{"moe_layers": [0, 1, 2, 3, 4, 5, 6, 7, 8, 9, 10], "routed_scale": 1.0, "balance_bias": true, "norm": "rmsnorm", "norm_place": "pre", "rope_theta": 10000.0, "tie_word_embeddings": false, "beta1": 0.95, "decay_shape": "linear", "dataset": "wikipedia_en"}
Below are experts of layer 6 (counted from 0) of a mixture-of-experts language model. Rows are named router (the router's row for the expert), gate (a neuron's input weights, with its number), up (a neuron's input weights, with its number) and show model dimensions 0-127. Each number is 50 + 15 x the weight over its row's rms, rounded and kept within 0 to 99.
Before each expert's rows: "comes after" lists some tokens at least twice as common just before its tokens as in all text; "mostly gets" lists some tokens that are sent to it at least half of the time. This comes from a sample of Wikipedia text that the model never trained on. Tokens count by the router's weight.

# expert 12
comes after: "\n", "=", "  ", "\n\n", ")", " ="
mostly gets: "The", " the", "–", " The", "|", "″"
router:56 48 46 71 21 49 53 47 29 81 54 56 48 68 36 59 36 65 51 73 40 60 30 78 60 66 30 24 57 43 55 74 56 43 58 17 59 23 32 66 44 53 55 32 66 68 31 50 66 33 39 40 36 51 68 39 32 80 32 55 48 57 70 71 40 52 32 45 43 36 52 48 30 45 50 42 59 48 72 55 82 26 31 48 41 27 70 63 41 59 28 43 42 71 47 64 16 43 29 63 56 57 69 63 30 48 46 67 46 55 74 42 40 38 50 78 28 37 65 57 49 46 41 49 59 75 59 41
gate11:26 23 32 58 45 58 37 27 49 51 48 30 55 43 57 60 50 24 78 52 41 31 36 56 39 61 54 42 65 44 43 56 61 39 54 31 45 35 48 30 48 59 52 42 66 42 43 50 74 39 38 34 42 20 48 41 50 39 83 52 36 57 71 69 73 45 54 30 36 48 43 57 53 77 39 20 28 87 77 67 48 35 34 62 80 45 63 55 52 61 31 87 39 52 27 51 23 71 52 53 43 65 91 40 64 65 37 60 28 35 42 51 47 46 59 69 30 45 50 41 45 51 35 51 61 60 66 39
up11:53 62 67 53 66 30 65 67 51 51 57 30 42 37 60 30 62 27 36 52 70 67 57 27 29 37 61 31 55 65 39 32 72 52 55 35 34 39 62 28 29 34 37 54 45 47 62 55 54 65 38 76 49 50 48 61 49 41 31 57 77 52 33 52 46 42 57 49 63 94 66 49 48 62 54 39 45 36 28 30 50 87 56 32 66 54 20 51 53 37 65 59 42 42 35 64 33 51 69 43 59 52 46 31 65 68 42 73 71 22 35 45 43 13 64 64 37 78 51 51 82 34 70 54 39 48 36 39
gate12:49 41 41 55 75 63 54 50 57 41 48 53 37 29 53 60 33 79 59 69 34 73 43 50 83 78 50 70 51 65 47 73 75 76 21 72 45 46 43 59 68 68 38 36 61 59 63 49 62 34 71 31 56 43 63 31 77 51 36 57 41 39 54 80 69 58 57 38 46 64 39 43 42 61 49 39 50 47 46 52 64 66 23 55 44 54 61 55 22 73 59 44 44 25 31 27 35 45 18 54 26 50 66 66 33 63 42 52 28 32 46 49 38 43 55 44 74 35 27 49 21 41 34 34 28 64 63 39
up12:26 55 72 47 51 35 37 50 69 53 08 44 40 68 52 45 42 58 34 39 31 64 59 41 30 47 68 34 26 56 58 68 32 66 14 60 55 24 30 23 54 47 24 36 58 45 42 63 48 71 50 73 65 26 52 53 86 59 40 47 59 66 50 29 50 61 40 47 47 60 63 40 59 64 49 55 33 40 28 79 54 66 34 32 59 39 43 61 83 40 61 55 62 61 46 57 74 52 32 71 89 64 54 36 61 41 44 36 17 45 44 35 56 46 38 56 63 61 66 43 44 27 39 60 51 53 39 52
gate13:61 42 49 81 53 57 44 60 20 40 56 74 62 54 53 61 31 45 51 50 29 67 68 47 76 41 42 50 79 61 63 47 30 45 58 60 46 25 38 71 62 39 58 39 71 43 73 54 54 29 62 50 44 54 86 42 24 45 65 60 54 39 66 40 55 54 73 31 27 39 68 56 42 75 56 34 55 50 34 35 38 40 34 58 52 36 56 69 58 61 36 42 39 62 64 74 17 37 13 46 70 45 66 95 74 61 56 57 30 51 63 47 34 41 63 47 52 57 60 45 54 29 47 61 62 83 44 41
up13:49 59 27 54 54 59 55 56 41 47 44 65 28 62 83 37 31 39 35 57 37 72 63 51 32 39 48 56 39 49 32 57 28 16 67 66 53 49 69 53 41 54 61 54 55 60 57 44 59 42 42 41 14 49 29 42 45 50 39 31 71 55 38 35 41 38 45 42 44 58 78 32 50 39 41 23 59 58 44 47 71 66 49 18 88 33 62 51 63 36 52 72 52 24 39 39 81 43 51 27 37 34 67 76 91 61 38 74 71 50 61 52 44 43 46 58 12 51 45 51 33 39 31 58 41 61 57 48
gate14:69 44 32 60 45 72 53 59 47 60 23 74 53 32 36 45 52 52 65 52 44 52 27 82 59 39 44 52 62 52 56 54 98 27 45 21 41 46 28 32 55 40 33 68 64 47 49 39 79 58 45 50 27 54 64 49 59 63 44 58 45 41 80 52 51 34 65 39 26 32 45 42 58 47 56 40 36 68 56 45 49 33 57 64 48 57 60 29 50 44 13 50 55 92 68 53 33 63 59 68 54 74 76 48 62 54 56 77 36 45 56 51 60 58 46 71 32 40 26 64 44 52 31 26 63 53 79 62
up14:41 64 71 66 11 35 56 44 51 38 51 48 89 58 57 75 41 61 50 42 62 46 81 59 75 36 33 50 32 50 42 26 55 24 55 68 57 52 85 78 47 52 53 78 64 32 55 61 57 56 51 74 61 47 65 40 55 49 59 52 53 77 75 46 26 77 45 43 49 59 33 51 62 72 67 63 55 64 65 35 60 63 72 42 67 46 61 43 73 32 54 63 34 59 58 64 65 27 70 59 57 48 37 61 81 70 43 48 58 53 60 49 73 55 58 46 64 34 69 36 47 43 43 30 40 52 21 36
gate15:66 41 53 80 65 42 57 41 47 31 40 43 56 54 54 48 56 29 55 46 54 64 37 88 65 47 23 55 77 66 29 68 45 44 54 35 34 37 49 58 36 21 42 56 75 45 46 54 61 47 33 44 47 14 88 40 37 44 38 82 39 20 59 70 50 50 32 41 63 57 48 61 31 57 56 43 54 67 55 53 50 21 36 55 51 47 49 59 47 68 84 51 71 54 61 50 34 60 58 72 52 42 37 61 44 35 39 55 29 28 41 25 44 63 51 62 31 46 37 82 40 36 20 72 54 23 49 33
up15:63 52 61 70 38 50 42 55 51 49 18 38 24 58 37 53 56 37 57 26 67 81 16 53 51 47 64 66 34 37 20 43 57 38 31 48 42 29 44 55 25 53 56 41 58 34 53 42 43 45 54 25 42 46 41 63 47 60 39 57 57 42 51 56 68 66 20 44 58 25 61 65 49 21 39 26 64 58 73 69 66 41 52 38 60 19 54 47 71 43 55 60 68 58 36 42 23 49 54 82 60 41 61 40 65 60 72 40 69 51 63 33 34 16 59 77 48 82 57 25 62 54 45 60 30 55 67 44
gate16:50 35 38 67 33 10 61 23 53 70 40 39 36 62 48 51 71 62 72 62 48 61 46 61 78 40 19 40 52 37 67 41 58 27 45 59 73 43 70 40 30 43 33 46 70 36 40 81 61 66 39 48 56 45 47 45 41 43 79 49 54 45 23 81 52 50 36 41 17 71 51 36 38 74 47 70 60 32 53 53 39 55 48 58 54 44 56 45 41 64 18 60 10 68 63 79 50 50 40 39 34 47 53 41 58 54 52 54 58 36 45 26 39 58 52 58 38 36 16 54 37 42 58 65 40 53 28 31
up16:57 52 35 71 46 42 51 55 66 21 41 72 52 34 41 27 23 01 38 28 49 66 39 49 56 46 47 33 52 52 45 47 43 52 29 47 46 58 20 71 58 61 47 65 44 42 65 22 25 52 53 60 28 44 47 65 34 27 46 56 55 37 37 27 66 38 61 52 49 38 15 35 44 47 67 41 46 45 82 38 79 51 47 65 67 54 62 66 52 45 44 78 62 61 49 45 71 63 33 39 57 72 33 49 61 15 39 47 39 46 48 50 48 22 62 39 62 64 55 49 68 80 30 60 44 50 42 23

# expert 0
comes after: "\n", "\n\n", " of", " to", " for", "'"
mostly gets: " in", " of", " the", " at", " with", " for"
router:61 62 42 57 43 49 50 41 38 27 52 49 61 58 18 44 44 28 47 47 28 64 17 40 61 90 38 56 55 59 29 72 63 58 28 53 54 61 25 49 22 63 49 30 64 30 58 80 40 16 74 58 53 41 64 54 42 53 39 63 31 34 47 58 79 58 70 59 24 69 48 19 50 32 62 44 51 43 72 37 53 51 53 48 33 28 33 53 40 53 33 65 56 48 59 58 75 39 32 34 60 51 52 62 20 46 27 38 38 47 42 34 50 41 62 63 80 60 78 48 52 51 45 47 47 19 61 48
gate10:54 36 56 57 37 70 97 33 59 42 38 54 68 43 53 54 60 47 61 49 47 66 56 75 72 56 40 57 37 31 39 56 23 45 39 72 59 50 36 64 50 43 45 65 49 38 38 56 51 47 41 63 36 20 74 47 20 41 56 31 66 39 28 40 39 50 53 36 32 49 64 50 48 60 61 50 18 64 34 53 41 36 31 80 28 63 38 52 11 47 44 52 43 47 49 73 39 39 34 40 33 71 42 41 66 52 47 64 41 27 26 46 35 87 96 58 47 64 64 48 50 42 44 50 37 46 74 35
up10:70 35 64 41 42 34 52 71 42 43 53 65 29 41 42 25 24 47 49 48 53 57 47 53 51 59 48 51 49 37 36 27 45 51 56 41 35 53 46 45 60 27 71 54 65 53 68 30 22 45 47 49 24 67 41 73 50 53 43 59 59 22 78 69 59 42 59 45 80 13 74 45 36 46 46 62 53 58 49 49 11 23 32 34 49 09 51 67 51 51 67 56 41 19 43 57 45 62 59 72 48 68 63 39 40 44 54 41 61 57 53 31 30 32 45 52 45 23 59 48 39 47 75 20 30 15 54 43
gate11:60 55 40 66 62 57 56 50 44 34 64 41 56 65 62 59 56 28 61 60 44 74 45 69 77 63 24 53 70 54 62 50 57 72 37 56 54 64 35 51 26 49 68 45 60 55 48 66 11 32 55 35 45 33 49 22 47 37 48 69 37 50 46 63 57 70 43 43 41 72 61 39 86 39 73 50 81 57 38 58 18 38 75 60 57 45 57 49 50 30 46 87 34 45 54 58 37 55 22 69 57 79 48 65 77 80 28 53 50 43 60 38 74 56 56 38 33 44 75 56 62 53 22 46 70 46 52 53
up11:37 49 21 39 24 46 71 70 50 53 67 48 46 57 52 59 55 54 48 36 52 47 60 22 47 42 36 42 62 56 40 44 51 47 56 66 49 32 70 58 61 50 12 35 68 59 60 48 42 55 50 60 65 78 43 64 29 52 42 28 43 60 39 55 56 64 69 57 53 62 58 26 34 39 21 68 37 62 81 41 53 32 45 48 64 28 52 43 17 48 40 08 18 45 42 72 29 45 44 51 24 54 58 41 46 29 66 63 70 58 42 20 41 61 52 23 80 55 61 63 21 47 61 44 81 42 46 45
gate12:40 31 55 67 50 30 33 64 14 63 36 49 39 66 28 46 28 33 61 44 38 58 45 57 36 40 57 76 54 53 17 75 57 69 50 70 87 35 34 41 51 24 47 39 82 52 69 66 57 46 51 62 45 38 49 46 43 31 52 39 59 54 67 49 51 43 47 43 38 47 42 38 64 40 63 36 56 76 15 42 41 68 52 54 06 19 54 35 47 59 42 34 47 53 74 42 42 46 42 23 71 63 86 48 66 53 34 60 61 68 33 52 65 37 62 52 50 61 62 47 27 66 63 56 39 41 61 44
up12:51 63 53 44 18 54 47 32 61 58 44 67 51 41 59 53 42 48 45 33 81 52 60 50 52 44 16 63 42 48 38 56 64 21 42 17 50 37 75 70 61 83 88 50 44 53 62 32 38 50 31 32 59 38 70 58 43 39 45 44 45 32 57 43 53 67 41 50 62 59 39 94 54 65 41 47 54 52 46 56 61 58 59 63 54 60 52 48 72 29 50 40 51 47 65 34 27 00 59 54 44 41 61 47 59 75 39 60 63 32 44 41 36 69 53 40 63 59 45 58 74 57 30 34 13 68 62 49
gate13:48 52 34 61 56 52 36 32 32 51 54 21 47 68 36 77 43 69 49 43 55 70 47 52 61 47 21 35 40 81 44 79 20 66 30 39 63 47 41 41 54 49 65 35 68 78 63 81 50 41 59 32 61 35 43 46 19 40 46 69 31 40 51 38 55 25 45 39 24 72 35 39 57 57 66 35 70 60 55 70 66 53 41 33 56 57 45 56 24 41 46 61 17 63 54 61 50 36 40 39 49 62 54 59 55 28 46 59 54 20 39 31 47 38 67 53 60 28 73 74 36 20 56 54 55 71 39 27
up13:50 58 38 73 59 36 33 29 79 33 54 61 31 34 45 69 52 87 67 74 41 24 68 51 35 57 54 50 16 36 36 21 48 37 44 45 33 49 48 34 32 50 61 52 24 50 33 52 48 41 58 42 68 48 58 58 64 62 55 36 26 51 45 33 60 30 62 50 70 63 47 40 24 49 47 52 68 34 89 66 69 60 15 44 38 34 58 43 48 59 43 86 46 56 63 51 67 48 39 38 41 45 27 44 31 27 78 50 40 60 48 44 67 48 62 41 60 66 63 77 55 64 55 71 70 55 31 52
gate14:52 44 41 46 29 68 66 44 48 58 63 16 73 59 44 59 50 44 32 77 28 71 39 61 52 36 31 77 51 71 56 66 45 48 32 41 71 54 20 15 31 45 23 52 48 42 41 47 46 40 40 49 43 17 59 48 37 44 39 47 20 58 33 46 54 52 59 49 55 57 59 41 87 67 47 63 61 76 54 48 45 53 24 59 52 63 52 29 43 70 55 40 32 76 61 39 58 45 31 33 53 47 54 32 42 60 28 27 42 18 36 59 24 65 41 43 61 42 90 57 58 48 33 57 48 30 40 37
up14:44 63 48 53 40 63 47 37 54 37 66 24 26 50 39 61 51 27 35 27 56 23 62 42 38 62 30 66 45 39 40 44 70 75 62 40 24 68 17 54 36 60 55 35 23 37 41 65 44 37 35 65 46 53 40 44 70 27 63 52 28 25 45 61 52 42 46 61 53 60 40 66 44 49 51 26 64 71 70 56 68 55 45 54 50 36 44 64 35 42 57 56 36 48 65 28 58 46 15 34 53 33 30 49 24 40 79 52 52 68 65 64 31 29 31 65 28 45 37 49 38 71 16 46 61 35 70 77
gate15:46 53 62 38 79 51 51 19 47 62 43 29 74 46 46 54 44 71 48 52 15 72 19 53 58 58 47 55 55 61 37 33 55 12 49 55 62 64 40 72 38 73 63 37 75 32 63 72 39 63 46 21 46 39 40 15 66 54 41 46 52 33 60 72 64 37 70 40 35 61 45 27 30 51 47 52 44 48 52 55 41 15 62 48 68 50 39 46 20 27 64 53 56 57 56 54 52 36 48 42 52 59 50 42 44 20 42 65 67 65 35 65 08 41 65 59 45 32 38 69 33 60 45 36 53 36 50 41
up15:27 59 73 32 72 35 41 63 39 46 45 58 47 47 58 57 50 42 61 44 45 53 13 28 56 57 67 55 73 63 44 40 72 70 34 80 50 30 00 53 55 46 72 40 46 35 41 67 68 38 55 48 55 44 64 44 59 30 45 60 45 43 48 48 61 58 46 49 43 61 37 51 42 73 51 69 38 63 59 64 44 44 45 47 99 49 64 34 33 48 64 37 52 56 66 53 78 36 45 70 63 53 57 56 25 66 57 35 66 52 78 73 58 41 17 72 41 15 57 46 25 53 37 56 46 44 45 73

# expert 11
comes after: " |", " the", " (", ":", " and", ";"
mostly gets: " C", " E", " F", " R", " D", " H"
router:44 58 50 45 46 74 40 60 59 43 70 45 34 65 68 56 57 64 27 58 85 39 67 62 54 39 56 51 52 58 52 70 60 46 62 52 60 88 63 43 64 65 64 64 55 40 63 40 44 67 64 57 51 40 29 87 23 55 51 64 50 55 70 81 58 54 17 70 48 42 30 68 44 49 52 14 58 55 63 52 40 57 52 48 43 42 38 64 56 47 73 38 55 34 38 63 68 65 60 49 47 00 53 47 59 38 57 50 76 44 42 69 36 48 21 44 76 32 49 78 36 70 75 42 72 42 63 45
gate0:47 46 41 72 41 43 57 55 67 67 13 51 60 53 45 51 48 33 59 47 70 54 49 69 49 34 52 60 34 69 72 29 54 60 51 45 33 17 38 30 50 02 51 41 45 76 89 52 76 49 39 40 39 46 51 42 55 33 38 48 41 52 79 65 67 79 46 29 33 34 36 29 48 56 30 19 65 57 66 33 51 61 44 62 61 18 47 37 50 55 68 32 68 39 52 45 47 34 54 59 34 58 51 50 63 74 50 29 40 51 42 57 29 53 45 46 72 60 31 82 59 35 48 58 44 25 36 52
up0:52 73 40 52 38 34 58 46 40 69 31 45 59 50 64 46 45 30 43 27 42 60 50 58 00 55 45 40 54 59 45 33 49 45 45 52 31 38 55 57 67 23 57 79 68 65 43 54 44 64 59 42 42 57 61 51 43 61 45 65 29 92 23 47 56 61 60 62 43 72 46 42 49 62 53 62 48 55 60 61 52 21 20 54 66 35 96 75 44 22 28 66 50 67 55 58 49 46 83 27 51 68 63 37 47 40 41 78 58 58 67 79 39 52 48 42 69 57 62 54 30 50 58 48 67 57 69 39
gate1:24 31 24 42 36 72 78 38 77 46 52 75 58 52 58 42 42 61 65 76 51 51 32 53 56 43 53 61 41 45 56 39 34 50 73 50 83 22 40 55 45 48 43 71 55 56 53 30 65 39 56 61 23 55 55 52 37 72 34 30 60 53 37 56 28 41 38 32 37 37 47 27 58 31 40 55 47 82 32 48 55 35 45 64 33 56 42 28 37 35 56 50 61 68 56 49 81 41 21 71 32 52 47 57 79 49 16 39 53 59 37 60 37 29 30 53 46 55 26 39 34 48 16 41 39 34 43 64
up1:54 70 49 31 51 78 29 41 61 66 33 54 56 49 34 32 83 56 69 47 55 15 54 44 37 13 61 41 27 30 39 60 45 56 47 60 64 49 55 53 52 36 49 51 52 54 52 44 60 49 54 46 71 43 39 26 52 17 62 25 43 43 48 43 54 43 68 46 12 42 51 64 54 50 50 35 54 40 66 75 77 22 37 62 55 51 43 73 44 43 49 67 27 24 41 72 52 48 45 41 58 71 68 16 37 57 46 74 61 66 57 66 69 57 84 44 49 84 49 47 53 45 40 36 27 67 38 41
gate2:34 36 39 76 41 53 65 36 40 64 28 68 29 59 54 71 09 34 63 54 28 70 48 80 65 45 41 42 71 64 41 57 56 51 42 52 52 40 46 46 61 31 53 59 72 81 56 52 41 21 38 42 54 37 50 40 25 23 56 67 29 55 47 55 44 53 34 25 41 67 61 55 35 57 56 53 14 52 37 46 38 55 43 55 54 30 41 62 39 47 31 41 40 20 69 28 63 51 47 67 43 53 62 32 41 54 58 63 27 33 41 50 68 66 65 55 73 51 32 32 39 32 15 36 20 50 65 29
up2:46 48 40 67 59 64 67 54 51 46 53 78 45 56 63 74 50 41 51 48 27 56 65 63 50 44 60 60 40 63 25 71 63 32 49 43 60 44 45 72 50 54 13 62 32 25 26 41 72 64 32 56 53 50 41 41 15 30 57 52 23 52 49 51 86 55 55 35 37 54 50 41 49 50 36 40 14 74 48 45 34 20 69 48 32 08 53 49 50 45 57 61 36 37 63 19 63 51 35 61 60 65 43 64 86 44 54 52 50 38 25 46 44 68 45 39 39 52 62 32 66 45 60 81 65 43 29 57
gate3:38 47 55 55 44 35 30 53 47 38 51 60 68 58 85 49 79 52 65 48 47 92 59 66 36 29 52 71 29 72 58 66 57 62 37 49 82 26 45 46 45 14 57 68 64 66 23 48 58 72 67 53 54 48 63 67 56 37 44 56 52 22 73 40 60 37 42 41 40 60 17 34 57 77 47 18 50 68 56 53 58 65 57 67 54 31 46 35 48 50 47 44 51 79 63 69 63 42 43 57 35 66 49 50 50 53 39 73 60 41 21 40 56 41 19 49 54 31 34 38 69 34 37 53 36 41 42 36
up3:64 57 54 48 70 32 20 68 40 66 51 54 52 35 54 52 38 69 64 30 37 42 55 59 64 81 42 56 63 59 43 42 38 50 73 68 41 39 24 18 17 55 38 46 59 50 55 37 38 35 51 42 65 69 53 51 74 24 30 59 58 66 32 35 54 41 23 60 50 58 39 34 59 52 45 46 67 56 45 30 61 52 45 68 25 32 54 33 76 37 75 42 58 70 54 54 43 46 39 46 59 18 52 32 57 45 41 28 41 57 70 30 56 68 56 56 73 80 52 34 04 36 61 36 27 64 30 50
gate4:69 41 33 55 46 45 58 38 40 61 34 68 39 27 89 43 26 48 51 52 53 30 58 52 48 42 36 44 27 62 27 82 72 24 45 45 59 18 40 39 56 34 46 28 61 52 47 54 63 20 59 36 49 52 27 44 16 37 51 45 52 58 41 68 83 64 63 40 27 45 70 25 66 43 50 52 63 73 42 62 88 60 53 73 42 50 72 72 39 39 45 50 27 77 51 60 61 50 69 45 35 62 51 24 63 67 47 73 45 44 31 63 20 60 37 53 61 61 45 43 47 40 45 59 58 54 50 50
up4:41 56 60 71 26 22 49 48 29 46 70 36 26 81 77 65 73 28 43 47 48 53 28 41 30 45 34 51 39 50 71 53 54 69 62 47 39 67 65 64 61 47 64 20 41 35 49 70 40 42 66 46 52 25 67 28 49 13 51 43 46 50 13 70 38 66 52 54 36 47 39 37 55 52 42 50 45 53 66 52 54 32 44 57 61 53 47 78 42 42 51 72 13 69 64 77 57 48 46 65 53 64 45 49 59 74 41 60 64 57 41 28 74 62 38 50 57 51 67 49 66 40 59 65 54 93 48 30
gate5:57 42 27 53 35 25 51 40 62 55 69 60 25 72 74 57 29 70 52 45 65 39 35 69 54 38 33 35 48 41 67 51 31 46 58 17 80 27 55 30 45 19 54 62 53 70 52 92 61 41 41 56 75 36 62 63 28 54 44 41 38 76 35 48 51 58 68 41 59 55 48 31 29 59 45 52 62 79 39 36 56 68 30 39 18 68 35 40 38 63 62 49 61 40 57 52 43 46 55 43 58 45 54 37 64 38 65 49 48 54 04 54 49 49 49 34 45 53 36 65 57 39 47 55 54 27 53 12
up5:47 66 37 19 18 49 48 68 62 68 54 42 44 46 54 67 54 22 54 57 71 30 53 41 65 58 55 18 37 40 44 75 35 41 29 59 50 63 28 32 44 52 36 37 46 52 52 37 39 45 37 57 37 17 58 49 59 57 41 58 32 65 51 71 37 72 54 52 66 35 70 53 48 50 51 51 47 68 51 48 50 69 33 19 32 53 72 45 50 45 48 69 61 51 75 36 49 16 58 59 46 39 51 26 09 67 48 58 48 20 34 33 63 43 79 83 65 65 57 62 34 45 38 57 68 21 46 60

# expert 3
comes after: ".", "=", "\n", "\n\n", ")", " ="
mostly gets: "\n", "\n\n", "\n ", " not", "^", " un"
router:41 40 53 80 44 62 43 42 54 62 34 42 52 72 63 57 50 48 27 62 52 43 67 43 39 46 61 66 34 28 52 43 55 46 42 51 54 66 39 84 57 65 44 69 35 38 64 51 55 62 55 63 39 41 46 37 59 40 36 58 48 53 54 40 63 36 57 91 22 64 38 40 70 44 44 32 42 38 45 49 49 73 39 58 74 43 63 54 78 65 56 48 43 44 49 56 69 99 70 80 47 25 51 33 56 46 85 51 53 73 12 43 30 47 60 42 47 80 38 56 46 45 60 59 15 56 42 17
gate21:23 03 29 62 42 50 55 33 36 40 32 48 53 57 59 38 45 68 78 77 11 47 49 78 44 45 57 47 61 62 22 47 47 52 32 61 73 47 39 42 51 49 21 75 62 54 44 57 71 38 38 51 48 38 51 20 47 23 53 67 39 44 49 41 54 59 46 53 27 49 59 42 59 57 50 30 53 65 22 44 38 57 41 68 48 60 77 18 46 42 47 36 31 45 75 39 36 50 50 52 52 80 48 59 69 59 49 53 30 44 25 47 50 44 44 33 23 48 54 55 35 23 41 77 46 44 41 23
up21:45 22 47 45 25 67 39 17 40 33 35 61 36 46 36 23 47 41 78 60 46 48 56 52 69 33 77 53 41 55 51 48 52 43 27 77 63 54 42 51 71 67 42 74 53 35 54 69 80 38 56 65 31 61 58 27 71 34 60 71 46 26 51 28 50 60 46 67 37 68 50 37 79 37 53 29 57 39 55 47 72 65 29 63 58 52 51 54 49 39 38 50 29 28 41 45 64 62 56 68 63 56 52 42 63 79 69 60 23 71 40 53 50 31 65 42 33 52 40 26 36 23 26 53 27 59 37 64
gate22:63 72 38 84 57 33 53 42 52 75 54 55 43 62 36 70 82 39 54 47 63 52 58 52 58 60 34 35 36 59 68 70 23 74 35 44 44 37 22 55 82 35 36 22 63 75 49 53 81 48 53 57 71 19 50 59 32 50 34 60 30 74 32 56 61 69 60 33 54 75 41 33 44 61 86 42 63 53 49 33 43 59 30 45 41 34 43 44 45 64 63 54 36 45 41 59 45 65 48 32 50 64 56 49 54 25 50 77 56 47 39 60 50 45 73 41 49 57 56 70 41 28 43 48 58 32 28 17
up22:43 52 54 34 43 76 65 60 40 38 56 64 51 56 17 46 18 51 59 50 46 54 51 43 25 45 34 60 32 49 66 86 46 80 51 34 56 77 61 53 68 63 51 61 42 52 47 46 42 58 63 41 14 30 39 36 23 36 56 53 72 42 45 29 53 41 60 53 38 61 52 45 79 58 69 41 42 66 59 63 66 81 72 68 44 59 14 66 50 50 39 64 47 62 58 57 55 41 47 60 71 68 55 56 27 75 38 34 78 36 43 44 41 66 42 52 28 52 46 34 85 48 54 21 34 61 55 76
gate23:27 51 40 75 59 46 23 61 58 73 45 31 42 56 58 75 39 27 75 43 52 29 39 57 71 45 49 37 69 61 41 58 65 57 02 62 70 36 37 46 61 39 46 32 72 63 73 54 46 78 38 44 43 42 51 54 44 30 55 33 37 54 60 34 56 50 47 43 36 86 58 71 75 44 40 58 60 57 37 25 56 50 44 60 24 49 74 48 54 62 54 89 55 89 43 25 44 50 53 51 53 58 39 44 36 64 55 59 40 46 39 36 55 41 74 55 29 73 40 23 35 30 56 55 64 59 40 46
up23:49 34 60 59 56 68 63 52 18 49 51 67 74 67 48 46 38 60 59 43 61 44 54 60 52 48 38 46 51 30 81 52 58 45 48 30 72 69 61 59 10 57 49 53 60 45 52 48 29 66 59 59 47 53 34 53 71 32 42 45 53 53 59 60 26 45 73 45 53 55 57 37 62 33 30 77 65 35 59 76 53 35 38 44 52 54 63 28 64 36 75 66 71 45 63 06 54 35 49 53 81 54 60 38 91 47 45 78 35 64 26 87 37 59 53 40 63 45 45 25 71 49 45 52 46 58 51 79
gate24:34 54 37 36 63 30 44 58 53 39 39 59 67 56 56 21 77 39 51 50 59 35 53 50 50 36 42 50 55 53 35 56 65 46 31 28 47 42 46 57 36 55 46 60 25 46 58 47 26 33 62 26 52 46 36 32 43 35 58 10 43 41 21 53 54 43 52 50 17 58 39 27 80 51 46 38 40 64 56 63 56 67 36 73 86 37 88 42 62 75 78 41 25 50 63 41 31 56 58 50 53 57 54 68 66 39 44 57 81 68 17 28 37 36 51 67 69 58 40 49 54 44 62 40 67 68 57 26
up24:28 69 39 29 73 41 32 57 75 32 28 67 30 42 44 50 65 52 44 63 38 53 37 48 46 42 57 23 52 51 34 41 66 42 33 38 39 44 45 66 61 60 43 40 25 61 56 61 39 34 28 47 56 57 52 45 40 45 42 61 36 48 29 57 42 37 57 59 32 65 49 56 49 30 74 32 29 44 47 47 45 75 55 64 80 20 88 29 72 67 69 50 57 72 17 51 76 58 59 70 40 52 51 86 58 51 41 45 42 55 29 32 73 44 45 78 54 53 42 54 44 24 33 33 68 32 37 28
gate25:56 54 43 44 61 80 44 35 29 66 60 54 34 58 49 39 67 44 67 69 66 55 60 57 30 56 43 81 73 45 61 51 45 61 63 48 39 39 43 41 85 36 53 48 56 64 22 70 42 58 36 36 52 32 32 40 43 19 43 36 44 59 63 46 42 46 55 30 41 87 47 21 53 67 46 45 38 57 51 21 42 40 42 81 58 40 47 31 60 54 43 23 23 42 76 32 30 49 51 51 55 62 49 53 52 35 14 81 58 37 28 57 47 68 57 43 48 70 39 59 47 37 40 68 55 52 59 05
up25:23 54 50 49 51 50 33 68 19 10 47 29 52 29 50 75 55 47 37 42 26 33 30 60 73 57 71 70 68 61 32 77 59 36 54 66 22 44 19 60 52 40 56 26 43 75 50 45 41 23 57 42 44 31 71 34 27 56 39 50 50 48 48 61 70 64 55 60 48 54 61 52 42 67 37 35 80 64 83 48 47 58 56 26 36 56 38 53 54 32 48 65 51 75 64 37 34 55 34 50 52 52 61 35 61 17 62 50 57 45 38 41 61 59 33 44 52 20 44 65 42 82 45 54 56 52 67 62
gate26:23 51 53 62 53 67 39 41 78 29 48 49 45 66 46 73 11 46 62 78 55 65 16 43 34 41 35 45 76 63 49 53 57 49 50 37 62 50 46 47 46 61 20 54 34 51 59 44 67 20 48 38 57 00 63 40 23 33 38 60 64 57 49 40 30 60 47 21 33 69 64 46 37 33 64 59 56 34 53 40 35 37 60 55 33 49 48 40 36 45 47 50 34 45 74 48 42 55 36 42 40 46 21 67 59 26 43 69 44 50 40 62 44 47 53 33 77 31 43 46 35 63 68 60 77 43 22 48
up26:64 43 51 37 57 38 54 58 59 65 48 40 48 40 92 81 60 19 32 65 62 28 65 34 54 51 56 26 55 38 59 59 41 08 50 40 23 77 63 30 49 58 46 25 61 57 61 68 46 65 69 37 44 53 66 53 39 49 61 49 58 33 54 44 58 47 38 45 66 43 65 71 38 48 63 22 79 39 67 44 61 45 20 51 31 27 36 52 48 61 73 39 40 59 54 53 53 61 44 52 32 40 70 56 44 26 42 65 45 59 75 39 67 79 31 46 31 31 41 59 23 53 36 36 49 57 73 72